Weights of a small mixture-of-experts language model, trained from scratch on English Wikipedia: 1 pick a token, 8967 steps.
Below are experts of layer 6 (counted from 0) of a mixture-of-experts language model. Rows are named router (the router's row for the expert), gate (a neuron's input weights, with its number), up (a neuron's input weights, with its number) and show model dimensions 0-223. Each number is 500 + 40 x the weight over its row's rms, rounded and kept within 0 to 999. Numbers have three digits each.
After each expert's rows: "gets" lists some tokens that make up at least twice as much of what it gets as of all text; "mostly gets" lists some tokens that are sent to it at least half of the time. This comes from a sample of Wikipedia text that the model never trained on. Tokens count by the router's weight.

# expert 0
router:556507557543509538437538550536547509487432504475522538520453534524500478524479574461456492492464522549529482488493505542487443497565492516486530474482495492483441535457533441436459545534517498494510526462533470480546520495425489523454492614531557466510554434541545551475454511536564546534521464477525495432516560464532436555584569500519528438516510535435512491554488438480449501478484496524458492478558460529409497497487475439494499543558483513480499568526387520555475515452456496529472522552447436474512542542532562493397460593504457489499527551464532481489521569420533561488477428493515451530499511462476535500510512420468524446512521533525450472476560510531526537524571
gate1:487531500519463525614503494485489419514477547456439517587483561546467425524503473480485495474521499496450472463461450446521499490447521495518490496454539475563500469518504447452499497539539411471512514543559528532469510508605501526530429507539443502430532433441443539559509574444520547498461533559479485447470491508540533610548536503472465505518451486514508427536479417488456519496434532437528463512530491558529574502396528588459470506541534533510524520506586505459570514476503517538506520454510499530497571545496516572505497526454416558500476534482520475530584573479556503475510497514502492533512463481466513521508480449484535472470458501527542492456545503486528470546574
up1:493408504520513437523422470487485454416455486485469561484554515438497483513466459491470497452465499522406551493514472528509500461482511496541437525528470449519468426498511483384461601523582491488463490474487494457522498518506431543599467521527489514454454531502461539519453504450532606486446518505474442477463526479518513452461422511522501463517466441438534485442547532539488511506504505541510534474492456571559579574475495539552498507509579527522495415482560491474486619481537458501519530453524483529521522518551498534458474514534494508515474528419450418510517516481524459472512559499487497517462447431520499569537559492516539437517560551561473502478529526465510486495459
gets: " for", "ing", "ed", " to", "ated", "ating"
mostly gets: " for", " found", "ing", " For", "ed", " worked"

# expert 1
router:463521503460470465423481485540458511521475447494519447494542520484420538542517501486506523559461557504514496428506520505445486495522518480416438469564448488470496495470422435485367483450422520502525485444521482413452489515487581523491494518554541544488443490558508495500535462479540545485447530463521468470475499479447516490616532564548573516491512512476503497528580482498528440535515497509482497436529476520474393437563460523512486506495469531489515455474438491561523464553485519481495506514454465459424576436563486555517515491499439439457550495528508449564493477491533494516467491525494457512497526506442567520534446515427547537502506487434489544559508529585487530543421
gate1:533549429508517454586447508534455591570479513541498530499498502600499472542519543502495514438499468470477508541469478544470512499487580488527550481512453524473526491427518477548519454503523482473464538495456464493417491455490510477535526491519537493537557462511484569467490508591458489456473531442564563468471477449480565548526507526479529481553435505480512530495568547543395394396497490509493535471472515540516489540530474521542500469532426506487467504512542505454508496542455442532503518484533536455463515495452466472519405456518536496453475600524473503423552498510512422483506544520494512564464556536472555479481532541523551536453462507451520525463457430471521467574410
up1:545503508514489476557528410430478567538464466502486506445525505520501507513482525501461525497513506519499560575487522443476399500510544510538491553602488535480544477480481450532464493447483488533494556477449500452467528503445523474513539466545603455458500506589526490470536443586462507501458511490553517504473498464500571555499561499459561440505477571474508492495517539514491422412521474494584603477432513508533499453511555561505509437534444509512562490459499452457455430446484492541485480569512568472476536433523524445519523499556490536543418562524466485468523478525516428498519455518463586484521493557494534483475512508565474482464500429463533526466538520465510483519412
gets: " of", " in", " over", " on", " at", " by"
mostly gets: " over", " north", " near", " south", " ra", " east"

# expert 2
router:545413517504558521505448492562509509550550554552541504494547466507462465577453532532547482470478420448498521499510494478454533481457529428474567515433492476511551526491518463426485483452477461515489478539545521471509480450484499491503534459466545465489505567486545476492526528577532469571503500523471442528561520544441461485569518516491553486517500512547502461540499502503474479431529523505474531458583447509546483547554469492528539495472606499562464458442509512561462463555485441555572515456540591533552453550427412437462487504488543462483498530542546538440443486445503560487463495529504458470466492564489473457583545475472513467543596533510590525507517512488534504542538
gate1:429520413477523491435548630525475511461586491454452534494468505561499466505471503462536477524481475514558533479479500465545453473552511536508563516516478465515495507547484474470469516509529594460519565400525450465515443491546555519480528454461471546474507551531478477496503476518466489484524521535521486564488537501446532546533532449518512483471501472574542520529467506540456475550489516462475515492489522509487512580544547603502548434434594458508529521460496498472455437546508420556559545524458489510467513536512533415505523464498486444548516517533533451491402490488600504553501507494587506476597481544468494545488504544397552515540535481475515507563501500508507504551526
up1:571560529479437440459553556530512552463514502499490564547500485504432495469524469511550416475505517501481520505478469499469499471482473537532519494582495517499489557462423506433547492434458485490529563472506548507485528513468515521433433506612472527522434611524538563528501550494536531469450482478466465570546491563503484569519522516494502455494498502487516560471483532498506477508437485546461536494460446536606533539519609480509515499499429495448442478500532534540468517420528516516428585445478512455460436548470537564499458544556515544497558516479469488539505609513462512530513495538514457562456477511477537532498474560540494576484552530496501489450464493521485477490584
gets: " was", " is", " as", " with", " were", ","
mostly gets: " is", " are", " when", " have", " was", " been"

# expert 8
router:531530539480481469468547545505466522377537540513481540510473456470423491473439494548461480537514480487496542520412519462512466498475519489452479481427566520481502472482525501475501473531463440526474471436577477502500507508475475593479430529504527464554476533497489587482489527521528472527615485532570461530494503453420484498497506491568539469482491528423529457524506457553521480522497506457467489554583465492450505546498452510473528530558419576482472442528554558499435448579525514488531495496505483509488508490477446456495439426472484569546515549496556475577541567497523512559459462442519493519467514466512488514476500411496558507631520503548447543503465527456453531468517
gate1:494486452410594470531586456481506438466565534547449502472480584439534513526460457503551500545514521522564480495427552459504532449436495507537495515473484491482449497482527525536452443555525407484489530470535453487523544555559538482510481512478475547546538458509481550443522532501502511432501474442484521474512522509522504545453498524489470553446504510497437504555573553450472393534485523504491512478494492553493421446399569475508543492529511469512447511490484460433504440476498522508487528581545500516528516466524526517507441481565447387521514437502495527420495480435457491504446469503470454509524485493492505461475474498518441452521569412533574469508518434470483503480578
up1:540593524509439498502525544413493549522469481483522515531493540474491469502564525526480520451513497529534462484601485527519492498517504477513536522503456538505499503465472443556478467480525518491525453525453519448508461432520481551492490494574514470523455557417532477511456505464534480509512523560465496558510458552456483479440483572483491495496512424545530616560521431498528492475516544553532394474465545548508530502560531448499543540479556466506450479593530531554438494590523535530476491541440437503544409562490468475511504492423462455519540548498516509524477562559539523446454470499584491478547527458527486514542452500470481537456517583477473575433537526481540506582532
gets: "a", "i", "an", "ia", "ina", "us"
mostly gets: "ina", "ani", "ana", "ha", "ya", "ada"

# expert 12
router:547468534494520587486530485405490528482507520423550493563535537568527511480496520554499473490459564555547539467524488582422410469508498450508390489519493454458473491489507491500501522481461468617513519450551494507484491440485505575544501525529474496574451575546500578429472490450468499502490496500488474485528517523512454509513552500529478497494471502423468498446472522527467511526505465552423565467575534538440469488447485505484487547481472492483478541547469470558462473561537453542532499498496470503448547497504485494510546451482535445511498470498434510487528488503474481500460492444492431528490521457485450430492572422515460596618495545480510433574522504491487529428433
gate1:520557556478495455408460494433499489473481460508544527509559419525555482505541507449526476500499421551555467473520512546546473560489527498454452528561509512601527501565516453527506460517536500519509516498522540513461487484579448587540477512525557469542454536496490446445535453496468498498484480503474507469465550478553515516537540494471532419477489424527383497426494500491498494475590538519536539471529466464606490549468503515491543512538472484565502539486476551453499490521481555512477551588566497480495500475443508504434446473503474555477534485494434566437557488434498452482502513605540414529513471577518495548496487512500494493494522463538472405506507476569472474452522
up1:564527485465533498486494527526506430433439407497437570479528524519485486566539439541587502426518453456581435587507509571455524529527542499503512554536506500565530482524541525568484465482412422526566469481458587474572479481512533496521482468492531566494484513542460463531493543451462489496492507613530482519486517569553542471492544543505525514569482439508450514514503458548458534499530464481509499615556540529505477442543531520561486495520455540513553439504467491474527506557480447531501515527492489532495475494449534431530514537563500504471530485531466558463480555505455515423565518486485448507433529474494496563568491469466489516493477446445432498485484503551495534519473
gets: "\n", "ac", "===", "\n ", "==", "===="
mostly gets: "ac", "–6,", "\n", " ====", "\n ", "|---|---|---|---|---|---|"

# expert 3
router:452419536486580494476569509535453524532472470449534546586497408448477474556503577550524505468536469536550530534525574470439494486492536462504523432503431479469517529503450425575571489469451516508455417484485457456487511555483414565435517507520513544579571494525525552513503515507523544473549504510523443442511494481542594506468555508524561536541414533519495502489538485566557493493465525503480526508519489491488579520518485505527518516447486513470461502463518501558502444566515476470534449425560527546542457518564507513474530547535561476437490483529479480547530510426476566448512445433519495560522498498508496494545478465418535533520526476525501511532539475448501569445518
gate0:466540463417440495505464552493529469495413482499516515443528544621487523594464488446501504456484445538499531531532447523485486565450460535517455518502479512484525583550454461525494525563533534540465510483485552579516441522503519477539444429616492528508548519420476489558482488524442547556496500526526505452505489508572508493491419463506449441481489531583487437506537472512529518529491458517478489446570610438519493422509483592497503497470581494493523531477541529506539480536535439494561539522525461506458469523505507514473520457478525481493488513478493484559505453518476582541471547467456540430411531513561482506472467434456525471541521503457485471516522540458511472479550
up0:405573468416503479473551561456484510478460525492490494504527522524462522554483464479454449479425453524450540513551464488475502501457476500535418476378460434487517545536463501541435520557475555515457532492483512535548525544497490454492533416536509476487541561517509485565528513517468548516490485597555548471536468472499479540467427493537501497444513525558563475503512504533522520595517486499523520508500540407540513428482492470521502396533527445546547566512488483442545511459503461521547480448513458488449508447511497520512530434517460533523497515468504494590471452533552485520408495478491565472427545524441576496539544413509479446527524491443501521551487498469471487521555
gets: "s", "ers", "es", "ations", "ies", "ings"
mostly gets: "ations", "ers", "ors", "ics", " War", "ets"

# expert 5
router:530502516454513490432465431559521568484540527420546484442477499514449522499486558515471554548500544532530489475503438458510535385467580445464441437469516527413473507468507430493510469512484475520496486524490527512534495477534527547498503602532522528536435443477515503530496452526525481491475466510546468461522543433496436476499574526555554534467490535461508448528498434519460557482523504474496512541528454493480497502585507431534475532514447511494444482498473551586410409540543535496470485499485539509452514487460533459485518463502496559546478538583452514486495434474440466496491482491564465551481522491487450451503614410467571515492520509545470532518501504461404431516489
gate1:483482518506513499481524504500551528455494497489493512502495581493532544440493563559554476404533520446504482515507576556504538543519555520482442489493430487434531528517486491560464485556549465450531531490561473488469517531436431578531464484476493499471583489494489484522510481589449445441449494501532452453501482503565504481402451544522508545509511498515531508590508423470451500424492511504528424629478502491506471537535506546505483505464456501634481445514435410511509514556532489458514493573491433493592546422491510465497521485470535497543486490505474524443495458484498532440459544562448492470530523576497482453574502468495528486556543508470533529515498497501527467462469
up1:480459515432463521465494470555491471522481499522500515524530552485492622453503562479554449444506448501493453574502555494497534553521554493529447494469549532502562523504488482521519469594478477466495587511538501387479490506408510551563476520562510515470539421523520479487465440550482518484474482557518482424447458513549505509438453490547507532505467575492515499572524450473443548453518536520516426597483494470504479505539432562520471455491453548552487452510480477512530496521480532473516459550466492470534579445461440536525556430487451500502523521525497538440485442468530548481478531581515458503539552599498433470551526522525493508491576514548547547489457536456505488480526
gets: " |", "|", ";", " en", ");", " he"
mostly gets: "|", " en", "|---|---|---|", " (Japanese:", " round)", "|---|---|"

# expert 15
router:576498618506508493464512503549498542488564491445456481447515484547414501538457459438477488480495519474489429539507519477562392507527478525491462448470516527508514496465481510513528509523518449592437481397505463506547378484496499481561508532571531483532489447443506486488468475539475461582521497546541493535556537472534500578542536471520516587610474478483471520507484447433474531514509481467427493487541458464505496564480411434546544555439587539572494549550517492543462438536521518472533533459491527538477511529459477538480535504540475460498497545492472455562517489485473458498516434505495422569494529470482510524475552515542532487523514523494477509570467473524455499513500
gate1:475462479508515476504556471525504436460476508504512502435530536444433512434526496549458474469490586528488488544425494450410499530507469449529514495492469500496535527592447513564494447513455578476470506493501458460557555476474488478588442544492448471500511503452540509480503521614440479494490544531523509476511497543434475454541539430534494401580460475496491482428516469460519520519443512536561524575527518512556509546568505515438484497513494492463501471505533500555508523488493567449464459478468483512522480403575502466538507519467520479481568516516555444500447447494536419529477488494486386488540536458462543542537469471576518455476456463482553516465520418501497472496416
up1:513473499521511519524565506519498508516552557498506518517457486567490482524469482428450495496508468490463477496566535457496508555461531582498542520471501495553429557475487431467525542496587535492640496510511534490488478555583514506501558418516528510475549544499497594585476449403451463493505539507510456495483497495529508586525480532502506567412530468485509445472484437476499456499478470419424513515536583543461572517413440489581497525527510535513462473529502485437517520500525489527513523476451493547557532504450536521550448577465487484489438509556523563588508546470456483514437555478444538515510487522492502502517536465458426528494544505522466456571483505561523511520503
gets: " and", "-", ":", " or", " –", " &"
mostly gets: " and", " or", " &", " by:", " (born", " Born:"

# expert 11
router:539496523524545580484492488537474527432505518474448498507497456416467540572530483467489440477509541509542565495543450475478476523482481546491493498499476547502507498477441540508490480429445504461457495441542514372450426510521514520502487525523548499517450476545532463514494527514535510543546435508519503556495527515488540442428548543494475543517410464446558493473495534553521506488465521455464556534488412518452485467531364527513547486537483525453477461494486540554400489504450555547518553481517459462467514487482508486538564489446449495512512393565517545496481527454529476552471419412623528495505516463488486488490572455492519477558477556514510482542561526498512458453484
gate3:576514537502455468541532495510487499610455454570462471497514481517543459471523454544540489482455534436574468517495492535512475421493472540485466437528522438522501471485478483465488532449508517413464536537499432485582426493489489501479607473484469429507487427520592516512531494539474582530553545535459507506548541527500592494482499559504500442529511529483551455525458491503451457559571494500466555424465464472448424469420557510461491483497516435508528499444570448506493480460448510516455463530518510425507462418488511517445490505520509486526506471493512455522586445467498467539513522450504459514515470503557527556492457532563562509516533483523555465511554472581479510566501
up3:481518471479563512489449542485540546452469521446545456520536428465502554525534460518563604470528473531437506518499602537492551476396490524511440484530545568567560486495500549453509567491554479548465514508545556498514468493497524490561494596530511528520469490493577481469532486477536419510461469483476518529476480470496529452504460544534465467409447471527383498482465549501505516576454478438445476521515518543449528527540488436571536525455462508499535582441470490484499506448469566495522544471480529530483421514527532511522496495522471460514519446470510557459539609522517476506500558573490544556522606527456499490552500495426513488459511506478480504510458549509505490485506
gets: " the", " a", "o", " 1", " one", " A"
mostly gets: " per", " single", " hom", " middle", " Big", "TS"